From a checkpoint of a small mixture-of-experts model trained on Wikipedia.
Experts: 400 SwiGLU neurons an expert, 1 pick a token, a softmax router.
Below are experts of layer 4 (counted from 0) of a mixture-of-experts language model. Rows are named router (the router's row for the expert) and show model dimensions 160-319. Each number is 50 + 10 x the weight over its row's rms, rounded and kept within 0 to 99.
Before each expert's rows: a language model's description of what the expert responds to. This comes from a sample of Wikipedia text that the model never trained on.

# expert 8
It responds to: Mid-word suffixes, m pieces. Inner or final word pieces such as ed, ing, ation, ated, and a lone m opening words like mobilization or minesweeper.
router:60 59 49 53 39 61 49 34 48 40 59 68 41 46 56 31 47 66 35 63 57 42 51 58 53 61 50 42 61 58 54 31 52 52 68 45 63 48 56 50 31 55 52 60 53 52 56 39 60 54 59 55 49 54 41 34 54 53 51 47 55 57 72 47 51 41 46 48 57 46 44 41 67 50 51 41 52 72 55 55 44 53 40 33 49 54 68 48 61 41 43 53 53 52 53 33 54 34 36 48 51 70 57 63 60 52 44 51 29 43 51 41 58 52 50 45 40 40 45 50 56 63 37 68 41 50 41 59 38 64 61 40 50 59 53 51 54 52 57 59 32 42 68 31 60 58 54 53 34 60 52 50 53 53 72 54 57 51 50 62

# expert 9
It responds to: Determiners and possessives. Articles and possessive determiners after prepositions, chiefly the, a, The, his, its, their, and the possessive 's.
router:71 56 39 51 53 63 51 29 57 36 55 51 65 46 43 43 24 45 63 64 45 45 34 42 58 41 45 46 62 38 34 49 35 68 49 46 47 51 71 70 47 39 42 70 72 50 54 45 64 47 44 56 45 47 40 38 56 59 53 53 66 49 45 43 45 41 35 46 37 39 50 23 50 44 54 33 43 49 46 44 27 62 46 54 59 52 61 61 60 38 62 66 53 63 66 43 73 54 50 48 39 42 56 69 52 62 60 62 69 40 60 54 44 53 42 54 41 35 36 45 49 52 34 42 46 52 55 63 57 49 53 36 51 58 42 56 48 41 58 34 42 47 58 33 66 48 54 53 49 58 40 55 71 55 61 53 49 49 44 52

# expert 0
It responds to: Narrative people and perception. Common words in prose about people and stories, such as man, father, you, see, feel, and pieces like kn-ight-ed.
router:53 65 34 38 43 44 70 33 42 40 56 47 42 48 39 44 56 59 57 52 55 52 41 53 59 58 48 46 63 37 62 37 47 52 46 59 31 40 53 60 39 37 43 69 52 46 53 52 49 66 38 60 63 47 34 63 60 51 66 45 54 69 56 57 70 40 38 72 66 56 53 42 59 53 52 54 60 36 54 49 46 51 49 59 46 54 60 43 54 42 45 65 47 71 52 36 49 59 42 48 57 61 56 44 34 60 72 60 50 43 46 55 54 51 57 18 35 45 38 47 51 70 44 48 38 61 40 58 53 40 58 40 54 60 61 42 51 67 57 49 54 42 36 44 39 47 60 55 24 60 58 58 52 46 49 30 54 50 53 54

# expert 1
It responds to: Clause and list joiners. Commas, and, that, which, as, ampersands joining list items, clauses or places, such as Chicago, IL, journalist and diplomat.
router:65 49 24 54 50 62 57 44 50 63 58 47 54 42 63 49 33 62 44 47 40 27 63 55 56 56 56 48 61 52 55 59 57 57 62 40 57 59 57 58 45 60 41 62 57 26 55 44 47 63 51 60 44 55 40 47 51 54 56 36 51 43 52 46 56 40 36 61 51 58 44 42 40 46 51 50 45 47 56 49 42 45 28 60 39 54 54 57 46 53 56 74 60 40 56 48 47 54 42 50 49 61 50 42 55 42 52 59 43 53 50 46 40 50 55 31 45 45 26 59 82 77 52 47 55 42 40 34 54 66 57 30 50 50 44 40 48 40 51 44 35 32 43 46 77 37 39 57 55 56 55 45 48 49 66 38 66 49 55 59

# expert 4
It responds to: Copula in definitions. Linking verbs is, was, were, became in opening definitional sentences of geography and railway articles, like "Horhoreh is a village", plus section breaks.
router:46 64 50 52 45 58 51 58 40 50 49 37 48 42 51 50 43 55 28 44 42 33 36 50 58 58 43 45 36 56 57 42 46 54 49 58 54 61 50 54 62 52 34 57 58 47 55 17 62 60 48 66 63 44 55 46 66 56 54 52 70 64 62 48 51 42 45 55 33 50 50 45 50 62 47 37 41 49 62 36 44 49 50 62 52 31 33 54 61 48 63 39 55 60 54 48 49 42 36 38 44 45 64 35 65 56 46 66 52 48 47 60 52 46 36 44 42 41 29 51 50 54 38 59 35 48 37 48 52 38 60 47 54 60 43 51 59 52 24 60 35 46 54 48 53 36 40 48 56 65 69 58 59 69 39 46 59 69 54 49

# expert 12
It responds to: Final year digits. Last two digits of years after 18 or 20 in taxonomic authorities and dated tables, as in 1944, 2021, 1863, and spaces before years.
router:59 61 42 55 39 61 62 39 42 56 62 55 56 47 57 40 41 61 57 58 52 41 47 63 58 64 47 69 49 38 52 43 52 57 58 39 60 55 64 48 57 62 39 61 59 36 58 35 58 61 59 57 62 44 39 53 64 61 62 43 60 62 54 58 48 37 38 63 40 53 35 39 56 40 43 48 61 52 42 40 39 49 40 53 47 41 49 63 55 43 56 58 62 55 61 36 62 45 42 39 51 64 62 50 46 60 57 53 46 40 46 45 51 39 35 38 35 39 36 67 61 65 40 60 43 57 37 42 52 63 63 38 48 57 38 52 65 58 38 44 40 36 51 37 61 44 53 49 39 63 62 56 61 61 63 39 63 55 29 62

# expert 14
It responds to: Citation and table fields. Year endings, spaces, prepositions and place names in species authority lists, bibliographies and results tables, as in Meigen, 1824 or Beach Arena, Miami.
router:60 59 43 55 41 63 63 40 42 55 62 54 55 46 55 42 43 59 59 58 52 41 46 62 57 63 47 68 48 39 51 44 53 57 58 39 59 55 65 48 58 63 40 62 60 36 55 34 59 61 59 57 65 44 40 55 61 61 62 44 59 61 55 58 49 36 40 64 41 54 37 39 56 42 42 48 62 52 42 40 38 48 38 53 47 40 49 63 56 41 55 59 63 55 63 37 62 45 40 41 50 65 62 50 45 60 57 52 46 39 46 43 53 39 33 39 37 40 35 68 61 64 43 62 45 57 36 40 52 62 62 36 46 57 38 52 65 57 39 41 43 35 52 37 61 41 51 51 39 62 60 58 61 60 61 38 64 54 32 65

# expert 3
It responds to: Name-internal word pieces. Pieces inside or starting personal and foreign proper names, often European, such as Lévi-Strauss, Wilhelm, Lenny, Rondo, Le bonheur.
router:57 54 36 47 49 42 65 56 38 70 75 49 49 44 59 47 52 46 49 72 52 32 60 61 67 56 49 55 52 31 47 42 59 61 66 53 40 50 55 51 46 55 48 53 52 44 56 47 59 55 40 74 57 51 42 50 61 55 56 42 59 40 70 62 52 42 42 46 47 58 40 31 61 58 58 42 55 42 49 43 43 44 35 49 49 54 67 63 54 55 44 68 72 42 58 48 56 60 40 38 48 50 58 74 43 56 51 60 52 31 43 59 61 45 39 39 42 40 41 68 61 55 43 64 39 67 37 44 62 59 60 31 59 54 66 42 71 36 50 49 57 39 56 44 47 46 54 36 56 59 66 59 66 37 58 57 76 42 54 57

# expert 15
It responds to: Section-heading word starts. First letters or pieces of words opening headings and list lines after line breaks, such as Academic, Orders, Geography, See also.
router:55 56 43 55 43 63 61 39 62 50 59 51 72 42 60 42 32 70 35 49 39 52 56 44 51 43 32 47 39 54 43 55 47 59 40 55 51 28 58 39 40 69 42 50 58 60 52 52 43 50 53 52 43 38 58 29 53 68 57 43 58 39 41 56 48 38 40 45 59 68 38 36 46 33 53 45 58 54 61 35 42 56 51 40 38 48 46 43 47 41 63 54 47 52 44 51 66 59 49 63 41 54 58 51 46 41 53 50 45 32 58 31 64 60 61 59 45 39 43 66 54 57 36 58 41 49 39 50 48 41 64 43 48 60 38 62 53 53 34 45 45 54 72 28 49 36 48 58 53 47 50 68 63 40 43 44 66 50 25 70

# expert 2
It responds to: Foreign name fragments. Word pieces inside non-English names, especially Slavic, Central Asian and Arabic, after a capital initial, as in K-uz-netsov, Zh, Kaz.
router:57 51 43 49 54 50 60 58 57 49 58 46 54 52 41 54 48 51 46 54 47 45 53 36 47 52 60 58 46 43 67 46 48 59 39 44 40 62 50 36 51 49 40 49 55 44 58 31 42 50 66 51 56 50 54 43 62 42 57 51 62 50 47 44 42 32 51 41 39 47 30 55 48 33 42 58 53 51 36 42 38 51 31 63 64 32 49 62 52 37 64 62 59 48 52 49 45 39 60 44 63 53 46 37 48 48 69 63 49 34 45 49 66 58 45 36 43 37 44 45 59 63 41 68 63 65 51 29 52 51 62 37 49 80 48 53 48 69 35 51 46 26 47 30 50 53 59 60 50 63 48 63 70 58 66 57 68 47 59 53

# expert 6
It responds to: Century year digits. Leading year digits 19 and 20 in dates and tables, plus award-list words like Award, Best, Nominated, and the piece ar.
router:70 59 37 49 39 67 50 42 54 59 64 68 48 52 59 40 38 44 64 55 46 43 36 45 40 42 26 63 39 54 45 40 60 55 42 37 56 48 53 54 46 62 48 53 50 43 37 49 64 64 55 48 51 55 51 54 65 44 63 43 72 50 48 50 59 45 55 57 38 53 31 41 52 33 40 36 56 38 48 54 46 44 49 61 44 36 54 39 66 54 51 50 60 71 67 43 67 44 54 44 55 71 70 63 48 70 60 52 51 40 36 47 60 53 44 45 49 41 44 54 45 43 41 44 49 56 48 59 55 57 60 45 46 56 60 53 39 31 57 48 40 52 46 40 50 52 46 63 31 58 65 44 53 47 48 30 61 57 50 65

# expert 7
It responds to: Table cell separators. Pipe characters separating table cells in sports results, medal boxes and statistics, plus slashes, vs, born and semicolons.
router:61 56 52 56 44 50 66 21 58 65 62 56 51 57 42 50 42 65 59 63 44 57 55 52 67 36 63 50 56 55 45 52 55 57 49 41 65 66 60 39 50 63 57 62 63 49 37 44 57 52 56 46 63 51 47 54 72 60 60 35 44 58 49 66 43 41 26 54 44 54 24 49 44 41 42 43 59 53 43 51 38 41 35 48 33 50 52 47 54 39 61 51 56 53 62 41 56 52 49 48 40 64 57 48 54 66 56 42 48 51 57 58 62 38 49 40 45 39 34 34 55 58 39 53 52 43 33 36 57 45 62 46 55 53 40 56 45 57 58 57 44 47 49 53 53 30 35 43 39 51 75 63 59 53 54 46 59 61 42 65

# expert 5
It responds to: Census and election statistics. Digits, decimals and percent signs in election tables, census demographics and climate tables, plus words like per capita, households, Votes.
router:58 53 45 65 39 49 45 46 16 42 55 49 50 53 49 59 43 47 67 47 59 30 45 67 51 67 59 63 60 39 51 42 36 63 35 56 58 43 60 39 71 42 38 60 57 44 50 50 44 62 51 59 51 27 54 67 67 48 48 49 49 61 46 42 44 42 41 56 47 57 41 45 56 53 63 59 44 55 38 34 38 48 44 40 59 48 52 55 59 47 47 40 49 48 56 31 52 52 61 40 52 57 59 47 46 52 47 47 36 55 57 44 71 55 44 48 34 38 36 65 67 46 41 50 51 37 45 51 45 63 60 42 53 59 44 47 53 34 56 56 42 37 59 55 59 42 49 34 32 57 70 62 53 58 51 31 60 55 35 51

# expert 13
It responds to: Years, dates and spaces. Year endings and day numbers in dates and taxonomic authorities (Meyrick, 1918), month names, blank table cells, list dashes, heading marks.
router:59 60 40 56 41 63 64 38 41 55 62 55 56 47 56 41 40 60 57 58 53 42 46 63 58 65 49 69 49 40 54 43 51 58 58 38 59 56 65 48 57 63 39 63 58 35 56 36 57 63 61 54 63 43 40 53 60 61 62 43 60 60 54 60 49 38 38 64 40 54 35 39 55 39 43 49 60 52 44 41 38 49 41 53 48 42 51 61 56 43 57 59 63 54 64 37 62 44 42 40 51 65 61 47 46 59 58 53 45 41 44 43 52 40 35 38 38 40 38 67 61 65 42 62 44 57 36 40 51 62 63 38 47 58 37 50 64 57 38 44 40 36 50 37 63 45 52 51 38 62 62 57 60 61 62 39 63 55 30 64